config.yaml
n_kv_head: 7
head_dim: 32
norm_place: "pre"
init: "normal"
weight_decay: 0.078
schedule: "wsd"
final_lr_fraction: 0.0
Below are experts of layer 2 (counted from 0) of a mixture-of-experts language model. Rows are named router (the router's row for the expert), up (a neuron's input weights, with its number), down (a neuron's output weights, with its number) and show model dimensions 0-111. Each number is 128 + 24 x the weight over its row's rms, rounded and kept within 0 to 255. Numbers have three digits each.
Before each expert's rows: "raises" lists some tokens whose logits its average output raises strongly, later layers aside; "gets" lists some tokens that make up at least twice as much of what it gets as of all text. This comes from a sample of Wikipedia text that the model never trained on. Tokens count by the router's weight.

# expert 24
raises: "ental", "den", "hyl", "ption", " Nem", "ently"
gets: "z", "%", "d", " J", "D", "C"
router:119132167159134102160126082139124092128142144125120123114144139122119133125136126122129147169128114108148116122112077130101123155110123118215134194072123126120136042124113130087140139130146121139135114156147128121117118100097115176067119127117117150149130130102146106133112183134122131099147086118103135090131134152127120125155102116146
up0:115167071109158160111164149135111160114108111138140119108157127149159131151150128117134141140148173131131141116147106148081149101115141125133130156122127147106128098106179133133154097132120135127136150111111153127129075097144129135109154141110111077161130126104109111109114114053146101139140118167115095141142157127134117107107125169154
down0:130150101131143148131108153141111134142120116152152123166141136112119145125098123111077160096082071088122147132160096103120127170142126128060136154104123137155172171097111127128154121118151121139129151139076113126116158132150101154127187135094143154113138137114120100169157133143145138132120126139131113099148107108134160123170140109106
up1:073117126113125114139089117144134170149128119093123154158124136170122102105154170151098075124151145111138120141100165149135134133091119121099097162143124162142153181109154110130143144158157141116132129143104144105137146130123149122107112125146126130113126134126121122161146163143160138167158138126147124153111095133144155171101113105082
down1:112141085116124129115139144092110126112131128144085088141119161192149091122154122145099101098152111088145119089161114143125096121122121148131153142129128143121111148160140122156114118135094136134123134115139109095092134161130165139110130142146145130087096146105128139080122110107125172144094152130183134123106129127137065126107152168146
up2:168152135134123128109149131118096175148114119119148113138113116160124147102152156171095131122120170161147156160132128161154103120101149131117110115140085110115154154149177135146096141099134139150115106135140132127144134113097128129160114111141103102153145143130135121099106133158188170142107171134125106140076159160166089178143070062129
down2:106093106131100137093118143137161138072119112110063047098139134121140127135126158110064146163125123176192105090125155134120128118142140110089115144106150145096084125113117095096108141120114153119114159117150103133127107145148097121092131127126137133151113109129123129149126115100130121105123139129138154142185105136132118149170131077158
up3:104101132134086108149145125130169089146071080137167130085097120132154176120136157130112105097119156153117078100081145132143124150119119118091111115091167137132095111106102127128112159173123126165147103144138124113168132146125138090123137145088150135140133147111099164149106121125127133171130107109153119107132104186125139115080106165119
down3:131128123074143096112154128084127134123128130112102091113114141164152107118133130107116081175126104139120126165123147103147112085113181106147136127102149148101115113084163154101088116109119145116171137153126106139103161101147134063098159125103119097090105120140138101174132151139143113135131166122122147147090096180120117090140131115127
up4:165161132134157148150169157103125133124152145141150109161109121132154108124136044163134123086148136097088139137173129139129139120175103120087152144207159134149126138130139133163127109090141135147120070141116168126133160131095117122140167124135127120129127157140085120140147139132094116122115087144148119123091094144154103114135116129126
down4:117144128108131170162149152154160153104138115150166132114120145126115177100123113112132118108185150147115137121079075142103084103127152122122161112125154139133139108087130102125184113087154172129157132128079154136117153117093132106122120148171101130139133171107176150147158140121163120116102093110133142094135117140192129160146130103100
up5:111147120115088150173195143105126140120131112167165166130170139124135138125106116131142155145108106113161126143141125138152101126132141126129071086145130130166109109134121146129150142164127125146078137102168132100109111111070092096125117123133121130133125116145131164126131116126175153150148103117130154089134116111115121135104133083139
down5:131098117140072131115124173144126105090126143117147103129125138150133179103154085128091062114105139084105123123095151116160126158129112145119115157133110176099133101096134140156138133137168118141124095101154122144103127137102158120131121106129097100127138123095119096129097102126153164123144102104119133114100145096161114103105143116194
up6:117161109127115132137114121129104115141121108120127110101118095141101113137109130103130158123143172126118103153099173137122139112147110133130114088119123125137105165080161158080100108078095139134117130157190134140128122143119105136144078107145130164122121160145124106101086158131121112198109150119115093135113146160080153150132163131105
down6:130156171083156096151126114101147081135168127145121147071138123163128121111114156122132162110159158152126139146129132094155135110125143114173147077142114136128122135093115161184102168140118104114109133141117122147159123143144075156104134095136134171133105144130149078156084140093121159116156106144130117143146116118108121152127090113129
up7:081152149089158115107138147113110136130115092074121148139112129126150126170140158140133092138138108121161139117136157125149104133084148155154141075068096115122142135173119136132120120115111154103123146102135144127128130124134134115153081106108098081173169155088084135115111118121094113122099124127130100140112123141102082129100121132147
down7:149122131118077113107120102120120107090107121110142121156129117094112141103113141119129118147124092133121126162131137144113169110145108134086111179112133138133149113145116123120120135111134112112129162176138119073136121062107121147104095113109136138123168144142128131110122154172126122066173104130151099182132099060163150167155134088082
up8:105121136105114159188104106131133125140133129162091132164118135117112151095134154133081118141158140128111094136116091102143120151142134099107083131105117133113079157108129077137129154105128160144086157109117145120116164161135085105136099154109085126101128149126110106097118152137175082141122076169138119131122114142154155097161144165145
down8:106115126171167134119151131121079134139162123162080155137131126139108101173136126137160118101116142088139108092121132114114141144146131125176129095096132157097142088110134132125114155153123115126131139118141101110132145143160149126127132094154119092148141115097086108120082108081128113133140124095109089141087104161140096159138075112135
up9:101147103120116150123153133066167132129123131139127131097127135088146137103076152108127146160151097142110112150106141087135125155116101102091120164129128147139152157106147140106132149157137147110144136125123119127106102116127118075100124150113143140122089097112147124155100109135157128160105093107111132118147171110177137155085117147161
down9:109090133176150110102081161076113118132148131139167185152092108103152124145096155147115136072127185099110126093112155144143139140121099153183100095101105149105128124133141138187095123143133142126096148170131155092139147107132094105118135126168159145136155125152120122123120109130118122116103108117081135125112134143103158139184161171128
up10:138113141103150098126140069132150110149135112165153128109134095112154122146116157130172120134174098083115141143170152154138107108082128140110168166121100109065150090163139138152120180169087129120112162096091132124135125144158090079127082129112135088124149140195139085117104140177111142145119148144104137129081126121147104126124151111149
down10:139105142112128131125135160116140131139101161099123143082138127130163120150143125135139126163107112131176158103099113135090112120108134082145126156120144110131123161119145132132128120150142177121107170102114114141084154159101162088155141157147127160070110118154160165125109103132134131128153179130143156109162142095117156100138110122169
up11:180135132116114176116175102143163174115111154086100129122119097087126112141121138145144142109124145115135163117114138125103139081129128145152117153170164181142120169130126116127128122101154168082143148147133092122148130104166140118127125127094129141156113105099095144131157171106133129112120140173110131122150127203133119109130104141143
down11:121121098148157085130081114150113113143144096156126144116130090103162103139132132104141099097131111144115108115115158145155120107127124132169125129095134130124103170152122139090131142139134097167135107095197110184134108173128122116113130097098144160100103152126138090093123144094143135153137132110090095149123154139129159133156118130145
up12:107133157122173122106115177119119131117139173102111098145122144097104123163114145132131135114141102119076091134131149123080121110165111144085111143088144137105099131165121138150122129110116146135124116126117143141146124145106096108101140154132125120147131138150122151072135161126142130104109175089120163170136135145141110148143093094102
down12:135112148186136165085164094151111138102137085155102136144137105111168137122129128110115137137106130101138145111115125161109106100080120183100134199125168145126130144182135132119150112129181132120122114091098109127080126132130104121085128152141135131102125071112134150149131129132144119147146087141103111111132076170114140122131141116156
up13:115109150133104139114101098145097085112162117083138138095100113095109090107141131151107092155152123133110105148157097129097145114147126102143108120127132151177112173159119190137152106146082129109130125119132148096122167109119100153097154141115188119128157119103104172140143113127106124108136124139168142102122165159122116132101162121105
down13:124142135109119112154123094105089138157108124090113078082155118139117109132155138124106117155167152128133123099081175143138100067107138144131153131132106115111158121118110138133136153102142126175157137125134151138125091096117124144113149134133123144141114099127211134162131140131152115127194150136123114149152124134131103108121130104114
up14:120102108125092162119110124107158081110119148121147155140122138147177103088099144148136156116152122132175142112136124125101121110118151112125144108115107144114090118120184148148129132120046095137118149144122146108129083125131148127107111120147086109141162141104119111126130170084079126160114180168090110102117158102109127159139098139124
down14:128129084167143172102142121134159139064108138143128146107132122091135126098117142120143108124163138132111161096171125150167144081176085140145161119100126117145121124106147110190155152162159161107139129161133189123128108160125129129116149130154140080107138142094141115151115103140111145092150092120117126110122145143110137151172138147091
up15:195148129131111134107120113142124113142161137111141077142128116103104123092081130136137150110167128143161084182136129111105125114144131141108130098119137162072131111165137160157127123152119145139096099108106127132161116114150164115149127076132086099138150118123151114147169104099114067132096122133153123096104103136148128108127132140117
down15:118104079119118160160125115131140131141164096149139142073107148129127100105129123087118123080177123118127164137109127098120157148150159098116130151135157125109103103135149080091103120156096160122105135134127105101112121164127155103105052110104107100116043115083127110166111095100173149127147166111130107140099162125156082150149085112139
up16:123138146159122117127126134150116162106114105164113131132114134139158151106133141182109169135168119156169126130135116131113129114086135115134128117109101119148108134112182143091147136184131170145119120142125128117156145145158147122151128154102180126133099128152140102178108119104081149142090098161164118136132176105109106147145080109123
down16:115138129139113176111118103109126116120159164118095105153060128172096076113125102087126139140126112130116117169135158137114083141104145134133144121160117110165147155141156132132121124127181179129147089120101150114114125135104125138122145148181078160146096119123133115159139097129114120135129148058153086090101143118153153088148140124149
up17:140095124124149148123137092119118104170102133103129079102131112128113141168111143152094131086137145112141123105105123104115160107089144095114102064120186155126114169169123096104143100120117142151116141126140168084155107124106156154117133127139142139152132150133128144117114099095133150143157069120184155184125154142169122126087152127134
down17:120159133117148134138129132129117129110095105158145151120127155110116115092140145128140129094124116139173090103164132118173148121132105093115111128127124168136098133125124143164140143136065151137090099119109145157146121142135135117131096129117118157169198112112098144137168103127107132105124117071126164100140134119121126123099153191111
up18:149140114135094128150111112135123142106132166116095108108145115131146086115126138145121117120068137101140118110108170145172125084120130142131098104112134107131126160155134110130074171124114163176160143105118123088151138179084116153137162124131154126121144128166132150115136140148149115147123110127144137131139138135103117081145106104117
down18:146144182124124105141136141130066151115153101172121169125108152110092129188149134101122144145094133135128142116162128148143125149127099101098133167119153170106145088115130102089107144104104116108094086139096168119088099112083109136166152158126159148140140117121117133110136063173077097112104107100142104152141154110120131162126117115178
up19:093083142117128144138147070138123121103111162115122112127143110149150115123128153117138138090080124093120117112134184147131161121154127120146078151099128130108099121087134139161124159109121143118144106133105150134085122151133098151097123133119152139136114137109151155128146081129112111145103184152114097143123163147168128090165151152148
down19:139116122153117114176137106122102151129108115119133112133156098125145159128140103147139131123123112147121125115154159130099100137142120139138121152138122128141113135113128127140133128126140140097135099171132149101126127127137142155157139140168107153105100112131222127157132136140119128155121073144106144142129124128144108115112105135155
up20:167123080147114154153184124110144115116130135132097147118117139158128136126138132146161153086107129105125119107139128133147129141139115100134097106076192150123098106147104086111144118137168129149090103133151150148131070142137112071137103126157114164120112142105107118102119083107169128166143135114136110110112129079108103128140161110121
down20:164094078129129098098083152112129148163137135125118143120135123118142161126124095105107052118110107107123125112120152104164130128148105145130124103102085151126128161142100150112125155112146103143056126151114107125120117132105148112104161145113140109130164135124170099080117136164096150132116113132123159143151149128110144112122150142148
up21:100145117116143172133097093148153129121145124152135118118121146118131154146089116182105148107106148159098128138130138126128115080155094124111132165148136130111158133149105113151121129142081123125105089109136153111134116095145115134112126163137132091098117139085096131170163127129149093161086111099104127149102150141142112134129157102157
down21:127107118122114170174128086114115170130120146132131108109093205141113143102125123119107126115143122139158119190136125179132157113087157097104130120133092100161124109122125145154172135146122114145132118093111159130116123098116195166148081116132159097146154116122093101156173104112166121108114144136161090133147152165122072139154117118155
up22:121123133109154128105123136090128138133127117148096135171135123140132102127121186119125136126131095127177161138144149161119147134137142121077080140132112118115185115125096152089123129110128122116109126117133169125121087146108119106161140149136126159183139124100129139112107143099187165112089126131170121117162135147146141081091124119077
down22:160125133126124139111158124136113111143111098095127121122097128150072119121148093142119109109128166158149103107072104153120126129127154179191150149125105077121165139120104105135164130149118113107147107140134129132138105166143168131131101101117175115154160112106123132118093148122129146181111129125130129106163113139123119152124119095105
up23:149153135127119126105088122089175151126079128065139100141096149132141134122131120142164137144108127171138153152158114113145147097114121108111156119115137165147108117110109132160138121131156113098094116096135154164149136119150119129161118146167124147161144155150151170126109148124161103170125106111121144157140107107134100175136174122118
down23:130149178103136110096144090073139152128148087123148127125099130090111114108105082119120123153144102116105060114135131125114170128137160118188097099115135145182108123126124089118132123214109142134114069151105110103149161148109120107142140130128150141142105117140130114153130156097115115123133156131105090145095115138138126128131144166119
up24:100123163169133151126123110122164140107108136166160116149133117134158078130139163156107126144110138146142083152126125140118149130153123110122124109186138164148125145124135135126117124120116114083102141160170158101133175130170119094093130128125102106126122093106089135090143092123131140124150116134118114088110148152139120124096135148140
down24:101127131098133138140111137142117149126159163131137153178118113150179123097121133119134107139158080120102121107091098149109146117135140178092155108166148155127159100111133126179114130147140100113149124147103089103114136094097130141135121117133111114124096179113164140122107106125144152167107085178139144136105122110163126119122145105136
up25:121103121138070094125158134126166129193093151145121108086085105120113113130081099172154103146158132125145159103120100125132126152121144157136153102135136125115107148126136124116083113100108126112200157114154160130123144129144101136080132142124166133110141086155119150090150108110084132129143161129111147131155113128075106164123169080107
down25:117130098109116139140135117145156151110165097121115139110146167105084124146105117112109146172129137119091109074095134140134133092124140135130139179190175105129129132134190165075124076114128136113103098131129177125138098122160125124128110132178164156114094071148132174125103167159116086079122130158152138143132118111157168161099083136129
up26:133133188143121161097130088131138100134115075110135131115128131136145113135152092133137148113144128120161123103152153106132138067138124127135102132111122153096129077106096138153115179115106148158111178153132120163127136113147145115148078128154131153132139157097130109148174134191108079139139146125155103135158145139105146132061149119093
down26:129113125095127142152122140108110135132134167141133132136102082102132132089153164144116106106103144085100162127164130118170146123110119146117122177176139150118124128148093171120123149109131135147123137140139193107143136125106083157093151156131105135104130152148133139121106143105089126114110105097119116097118065146132150139146147129106
up27:090117135090168158138174150099165085151099111148186132140081137158143114088132156157156120117114118095140109102131139100174069160105118143076091123122136160128153086090167096143145108112139156138117132101099128109128122176128119101134137128093148111113127108098152126139112123118136142103171147123092133165119163138136104098126134145135
down27:138115137133130104129115189123118141118136154144141100148113145141136110122113163092144115117125098171120084125169088102111137138127164133145140116124116156121124161136132103087106132122176110142104156127139146197162142118140162116143116132111114101101106115102180091111117158085137130117098143127125169094123144101128184083163137126163
up28:152132146111174123123152131151167104129130128126128129115136098097177129108096105132155141132143112145101104092123156139116117156135150120091131121081089126123132161118126134126140091109169146132116127127102128113128105140148130075149153104141111129158145141115079162137115166148138160135129138169181119116132106133103109094118117114140
down28:144122136129139110119122135102089116113129121165143118135110081124109143151144088164116091124168108097118096143107149155129124164112114157132107164123114103099152152128156114129090153130097105096148143068143131146137183146109143114111153115141108103152115181143155132169143159148119123126104169098145200168087105125184116113107182105110
up29:111093165172112132152123173159141124131140116160126147132153126147121117115129171100160158143123116082120089134114118121104109111134172144131156120147152124089121188129128161093134134105160161119122174135111110147111142139128094150128123113138129109114133130161109135181128086063150128117120094099146100093119137157137111146140137162142
down29:139142152159165152091213170115089139110140108180096142113115140131147139107138127124111133127144089128100123112067099128120087143117145174107110144155138091109144121145157099133152119094098118154163142121146176112130155141136132104128111089085185114134117123119123085114160157113139127114106147172120095111158137156138092159128112098105
up30:163108103195185096097096178117130169143144089113111095140133118154092134131152113119138126147101161125061142076161141149092124107107116120110139111111129149099133123158094118128154123129162142124100105112153106126082168141133129091141103139108152115134089144098107105115170111141133144133129170112116132105165123122144122130111118163136
down30:155134115150143074146185094129122085150164151134147186148138116107122079132148141115164156084130120134137150153140117123076132126118141132135114127112169151180130136125084097169109107120118102106127104096108111123147128113135111124181135168107147157125115120101126147170128126121135135157116156133117129108149148181141125166131142144116
up31:149107109147145143160147114104114099111109119099101127138112132090136149118112108095124124082110204182119135124164130106199164113101142130124107119121099174134132147074159143127151144187090115118076149151168104124143157104120132134128088131170092112116110130104122122143114112133163124088112161120100165105161119162108105105100150139081
down31:134141141179161105076130144124116168176141108139097108110136148134169133123150161145120144119145121110110104153177139111139092151127146168143136154112106092134138140124122107181132136168161119129126113076141117136132110137151112119141124143114133095138103140105132096118094093094083104096095158116108110132130146114083064164169138183066
up32:128103148160131112118136156162133119164123108108143121083126114143115142196103151107181111106129141073167125169128159103137100125130143124124136091130108132103086140146087128111075100127152125130104122118169110105107136154116132169116156101122133106112094132140139155141102107112157119109153128155097123084161113178124116118097130136132
down32:146133145095061134125139121158132124128138152104141155100115162131116145122105094132121100158144108137160105182108092150099181128143137091150108101125091117136117089109113166100089107103133120167084155129140130145093113140111085093157123083140131139123145137133113079135122141146142145105169168111092165143149139146116117131096132129113
up33:126159108107093092124125126174140074110119150137133120121133130176129127123133094147084089134141135136169101111133165160143132155114161132189136122120124134129039152150124115120174126147081147117156153089150124161141121105105147139098155137104143134173090084122128095125160124132124132144162130133073119141148170141104121145120160134095
down33:159102100129193111135147122111166148107131087157164086143121129152111144114111142108131171108185104131141106138117148124129130148109134152155134120151172116147106103131128116124207125125107130128109113130153109153139123155159121189162208122137126128149155125137129094154104116125094146139124112113131152138167099147098156118103084083144
up34:155115141102153147098145129129142129127155111145141152155102134133138110147131159109131134140134128085127108129165127126103128128136128109117116167203132093156126139158130110128120130100154177150071169156095151159137127124177152134193132127106145150099119166141093169163128093145138135129107147146127091154072133140104167123134145139119
down34:117151162143119156099172156118160122130101099163088112161147137076160160095087109140111190133149142170089113135106116109142129114147084158148160152054144121137093112158176112154135169158147133133154105149144128135156149135121101093137146096152121107124153126100111126087161116099118093130099146152147107099126093088140105132148118148150
up35:192124104143123067138116134135077085087136094137153142159121116175156097134115126127118137116160089135123147145122147126139135147133095126115144132110170137141132164133133128117163140119175107107156172110137122159111152125127108137116094197129128117100122135116099151137125142114149158171087131148121115150176175153179168150086089141139
down35:111116122152098146119118114146142146128110149109145157154140130149108102167150118076121113092097117121171152112136097134094071102123113105116153110142093133122131111158121101155095164158129053160144153149122123165153132149108156089098107169135144142139142156124137163070106135104135132140114118120119120086119129117153119128124158122116
up36:147101127133161105085109090136132121133136097104153153109159190161112152108140155138122119107105110064080135114172117100130131152151107126116159085114146146112188172123100131135129157100124105114120111107099127133117097117143107098178155088132137104144127099125168150096100126161192106098128182135140108145116159098119107157126127127146
down36:179151139124107144120138131159113152132133132108145076088133118128110182134112124109146142170148180098137151107122138148141140056136100123108135159156080126123138128091139139129125122110155148114148140117136158143119055104106156115145145131099167178125144083133126113111153190138109127133075099119138170122110098112105124096126121151107
up37:115097140154135132140083130126147126145167126115143111133125098160115113155131110114155137142126127113110107132133164146153126140117150125098116045125167112126126105115156111156111108094183130122133149128183104126182126140098145158161120141129115111109154129124101121095187125098152115102120169114135156147128127102129140137172127119131
down37:156129130130149101132112101114155149158113151134119108182089119134131090160172125141089120103092170134122124165140125142132088138151146174104138102168105120111115139108118099090128078107126149095120069122087166133064161095185158167123137118123097129096138099117100145149103095187130141130136158171137094114168143156103165130116152170118
up38:124117159108086115147114138126149127126110109125096132107122101148110078158093152121147100091136115168171106117170122150117142126109153091171148151177092125144150135128112184137119145102134155145106108116152135152124149149169160107124126118144162129127141148149124080140103093159125146145095155126113065093130147137141097152111118115145
down38:127130120106103113155123126147133117121128120140150085121137143130109143111150126151128180104100177133148141145142153116139125129088149123092113131122102156124101125178108136063104073097119160137128120073140095103126136166118108194139171118157115098138125115112141137138116101137173147121126146152165114138143122134183120123138115119153
up39:132081189144113108124110144095131156123128126141121099137145130172151153104108142110124165092166121125150130131104127117152140094121149127114165150118129148150117186147142142130083188087157147167132146179158127153113097148136138148112073166095068155128157124149133124117122159132129144114113174155123108181099124124087132145152106097159
down39:134143139148110118121098153107128114107110108114103111160143081099101097140122142159099156114123090124174092162160163132169130135109134136117102131140164155142128162144130103123110138145167158128082123127135153167162158091163111185159128179139112110136158154133123142144111088169108109120139106147126140144154152111135153113124126166153
up40:142094058177143109119130122138117104106115134121119125171133153149119145108151119150119147103118099140133119093157152140134104173141138112121125074149097121114128130133133167133099094151137118113079151154113145144148146170130074141152166120129130082136122130162102120073157142162138161099131113124171152148117182105162203126132111142112
down40:164112157111126163129129182151128101114111156123105105111150137149073123143155125124152155105124121108109080099140137126123172132166125129117157085154123122056099111115137101119129121162106141112148155118145142116136178131124137131133146102131123068147127169118129130142166112150117132106118127154152145149124126148137148090116119079154
up41:119151123112152112132090143102141118129125145173133114142145192113152091102123173094158096106140129150175127099173102154106171146133120120115152158163108157152167128101116132164126145142116111118095112116130042138138116179134112141154163109129136126135124118118102126151077080115146178126164105134124122133144116098114118156154145132077
down41:090188106119143118130076152115117163099151134118142136166169104135127159147082157167125126159158084123118165123147159117098131129102173146169131177162157137132086141128143135150135088146090169125095113098165134139114166103114099111161132162153179157117156103156096144122138154124119106149169135126098120100126122123114139103152161136123
up42:100154106153114098086112156126124121149118132105103146129137126103123114095117155127123085171132093125112178140129170135137136149157132187111089112164157124108148154142149161144126136138104140090107150134081130114123094121146107124097144176120135139148146158118122126127115146100143115146111093141111131122148055149132111161087100095161
down42:127146117183108155139087124139144117127114136100166129165130154131129094132179110136124063139119158121162161157124139134117091114123072153105148094138129109110115064106095130139102126114119156108107190150144119120160144154138150112095158127130173124164179133134165133105125138095123147109094153087119141119092111131137123115129128064098
up43:136120170112139146118125151163137134119144129095145135137111096111119089169139138137136107131125123145143153092134140137146132123136123155108072113122116106120106129099139129112146139120118176110109168148087123139123128146138104163187104127147086120179202140065118115146163105100136116117148095135093098135121139158111066140138127123127
down43:112171149138163085105138109129151085170129140080152136152162121136127107152106159121084106109149133120163151173132118129135148131129163124116118131132103106170115130135177138181097137122164102146079115125110138127160094145108133119186169122149125119153149115118136133143154088120135180148142149131097120138134136131115159130121127114106
up44:113117138104099117105151162092138124136097112132153126119109163110088081107144148124137099149138122148133123123140132150128141151104153094106096138164094124119112178140150123153111121123135150080112102125130120171130145127106127154116118159070131134134112076151105117137160151106085161108122124098106129151120143114119115139159131132152
down44:092152138095134088148084145113146148160182067106126181153129105116137113119141142167110156119147096117128140110135093123150122160157115099124137137158139123135127113172156147128094177085107153128149134108113100109148104116115121099120119134111163116121117122126072108162133144136097139132126161117133130090112137093192124078125119115132
up45:119137097122163149154110137092131124173134102115087131117161130152084157100109122097165118119108132163150127148107142154164080103123147129125165121133109147132114087112161143104095113115135118121123126090098154087137123148152133136145139157120122124174143115169118128116123123180130116110161166158118112126104143190126126097122146128138
down45:116127097110161127099123169100128133144077137103151094151155126151153204158132113168129095084091107160109106125113109147089136146127153088125154094111101089115114090139160130091112143122127117116114098146097103146108153118112108130127149163107146077102147112112135142147113095170091100152150149154111151101100118119101112107157093108135
up46:171153081169148174116132109138143137141134168108126120124099107104184154128128084104126121136126108136098121137131140097112103144168115124109098163124132128127137155110131154126176105099133124122108174125101104108116131147151129103136124135091159130142091105119072151113109136107193112151131109108131159108111111131147103073123101111112
down46:136091125137169137142146136148137091149156124157155161087136128128148150110134161096180137145160114130159103093118124076156116138130125143133124122121162102112147128139160086144150088135172136101145140136146109129099138117210142142093114114060110075096115117130125152131152141119137106105132087128151128143132170137134164132131095138148
up47:156149141109139137110129097112143121141154126108090116108137128144086145150146114086143162090154098141121112159155132135143111139078169097116139102130156148125141177143118106133093150130150153118111116165138137142133112135139135131124123113156120106144149088130120142090128115085113119084109117118129115114114152113125122151147119075122
down47:129118086147156142154169113155109121123103124109139094110092152105151129134110138104143075107111144150112148142125147133159114125138117085149111149077127142154154169159131126120123123111114120140144094126073125124134162152140077114122131160153126098148109077113127135155111143129147148143144162168111127089124152200127115098161102133134
up48:138140153121136115143124135109135134143128083123111127134102122120115183093131124118147142134170103148106130121133131112121110112123129159115110124132162157109142112122088115110109108159141129128129119076120121107128101100158150133130099132101103120107139133148085088129120101124098151177103138146124161094088124123128166172133125125138
down48:108116141104096137136121163114120118154165117124119144136126112101192113168129120140161088130138150130134161162161118133162118124101110097158103141179107099133169124136130167130129128132131095088126101194133151116159101111127098135123160128128133154110133134151183122112130154162071139156086140100124182132146100132107125108139096136115
up49:143070106109121145135137160107115135141127118130098131125130103124185174126148087147102102141129111121073114126165103107101115154109092145171139103127105149106155139105139160111119143093112149104101154079149147114156120107156146089150132131159140148089126122111157143130151118131164130173160111132136127131149134162134135131112096170145
down49:086108106144160143123098141178163139130153107111130140131128120088143148116139149112159174129109115169112139103165109099153134105119095094098152141136105128108119159138118098121134119170121134128143168121089103135168121111172124086144121150107093147115141134095100121159180135127153096132109110144123150105114134087152119100142125145159
up50:153115170121101144120133146142133145132090108107122128173132106161127083150131101139172163116115115164127093085175111120109116141135123142130154101100148121126104120128120153121129163141132108090151145147151127136121155153160132148156120145104152092184122144136111142122185113128094142111134117114137123125143083143139120158123127123184
down50:126121127076121096099130175167110134106123133141110131107124102125148126129116159154140189097098103143068099137147100096129121100108176122139136127116150134132132129147106132085129099126150142139102142090147142170084110102172059152152153161185123092138145132147128129112138094173145112098140152093150123094128127146127158105124101138120
up51:124086126109116129142124137149131151128090125138118087137109104160140120142180160136091102134123137140099121118044112123171102154128156118138153190129166163136127160134123109106143102141128137179085126093110110110132108164158138171138106156133105140101138162118127124094103102134110101111120159128105144111107141123132060129091150114124
down51:083113168176118087147139162097120156134154137095095114149117108121161131137130111118113156136154128136135091077111137118102147128117129116128093111118109120169179109137112150136095141118110071120119168140117113127147152106137101147117096149150162123134125100122120105135114114103111152126117160119147138141136105129101073158094116117087
up52:147138110109108158114166151116134130129123113129140137121104102130159129144126107072148127106137123123119135148103131125126121114181094127096132188146081136109120144123149145145123139108125114133145174154128119146113114153111147099122098125078141177122118149078126108149118058052134155112157155141137114115118112185140131105151121147125
down52:119139151117131117147119116132116112139132141092167117131109131146114137085140104095130135198146134160111186129046069142120158121137136089131094093116108108150116084115129131146148107096111145105178110130162141152126082137085121148098098116142128141114122118117177134151127167109051102120146094128103110148087110097116124161134157111159
up53:165162148147151143145151178086094092134119089161114139120168138154098121160145159112109136139087165117108123143159127122137102137143156157148103124125164147131140132111187179100132148142130128151082130137147116152138107122165136110105109097162160082109097094141161120144069072145156106115166105137106114162117131126130141088094142135142
down53:132123122123153100082129150104172131123144148096105161137134146092134145125112151096102158120109126111112142134115129108110136096150116127170093117121146129125116152118104126077131143079143139159183143101110112164141154120113107103098112136092158133164144118106111145143133129154081156176136120098156091099157134138094149064135150188124
up54:147141146150091128103147105100155119083159115107134172147140126094145126099143165136125112139144089152142154140110150117111133154128130092156118143096133149109117104118160136134124176131113129136121121111105114102135117107169124130152126107119146159090135118141098118126130132117143098112088124124132127110122119192100106146140156109145
down54:124151134088128101088172084184161119136098127063144092100105157126133114115148146145124132151129117136086138136116135133183100105124189143113140154132091098119106132092145150129091141067108142114127114161166155116102127169109126108141142107132130163144138149131120133120119126130118159113166131136117101181125157127117140110104119123075
up55:091103112133087144165118168106123148149151131132112133157114179147121146097131138109142124099094115149169126139127129116089127117144088113139135124114098180093117154122120127138131139135132093124127170168120099139124131176177132181144142097163135147111148070158124138111154088119101144110148135134123155165191127096142124102142146119120
down55:105165118123129169118125099147145147132151128115097110134180151138148120108126114151145100111182160117103105105154168083115095110155105135118137079118150129127161142092126136170129089145125126120119139127085072152159103090123185132097144084110136129142150087132114106141145111120123057077114064109132153155134120114157109115129147091116
up56:106151120150104127156138149111157181117102165074130096104112152100106135107088139126087135162165171119173144121108137160120117086157136107130139106160128173156112146154092137154122098149128138102138144144145124109147147143144118149165128171103141116163149143157096070138123119160140139153114166163114193147143096146108092137106133090130
down56:154150161126119123156148098134144093168116130157129095110141151082085117116076133140143130136107142096124129155168078104096125117135115164132099111138181141103162170130093114120143164127141124126108116091138103097094081144119112172133138159109101127156176100117082150110120106106146153141111132084151163185121173089134136135142161134134
up57:093163144174138126146156104130110110135135085139148121092122141121176136115122116150156177173097126140146119134104156099121126145172111109125130144149128087144172073123108088134114114152104117131103124134095155105131129130128130140169172131137078124093103130137116088111128112089149077111133135113156185155120095127144144069147143147159
down57:141114091156165115160113158132155087128102122161178142143109118158175149122096090151137165118098114103116122080109122143106135097180135093146115130151129151154135123164118129154123107116123145124120139120135142093093131126097175116128128141121100150154153130134158083129185118091142146140083139150105102133128132123127109118156138121137
up58:163104137106120137127120164105137149117097181098129114135107101111123112113123105076145141119098111138144146123153147094143105101150141091093127097210135134140138121103101085116149143098178119129123111151112083124136133146141120139171128159145142165130108170097074119136129158117112137132119116146110143142115106149092107157099162159176
down58:161127135115128156153141130157122137112109141098128066168149135118102149120096114133193163137175117111121090115095118119086129128132129119135117086087130148139105098106153121148120117121154128114088142136154129156143147115118162078140104116139117117119127130131104110116090108084118119127139157146180171163152122104112136136098105138121
up59:105082126125128127124108158148119117145130072090108144153095138113153136133115129144127136106096155126140134128090110124128133127163130151122129123109087144175120117162136127127105140140108119143102163122157123079114158144119123144127160146137137074137093166133081138124131137139164133153112070114126120105144119136109125164129134136154
down59:116139113130142112110137137102177132158114123107115177095142150142131093106107117133165137104121126154118129150106121149159099159147133128123087160097116111151120098134103131156100181105101133135071171125068119118125115147133086139156123126138143127117109162148140080153141144099166158130142147153168101129153158138110126138125120166121
up60:088141133137055119065121087145149146102146110142134095104107137138135146139114134122172134166125091125112119140119152115164154125115094146119110114170135089098143125153148151105085153119101115124125156139159100147108135157128182127141126138129122129102131099115081167140144149078125161101125141146108153143134112116135120115129140097154
down60:130142110108114139116141085178173146102103114134066144122098128124143133113168114143142161107146159123099129140123161149134136152135136143116151158134143106096114113130063162144116137172106153098151113160197107114177134156128162103113120125173161126152107115152109200151127093093145139121130123101134151168073157160126150127130075120128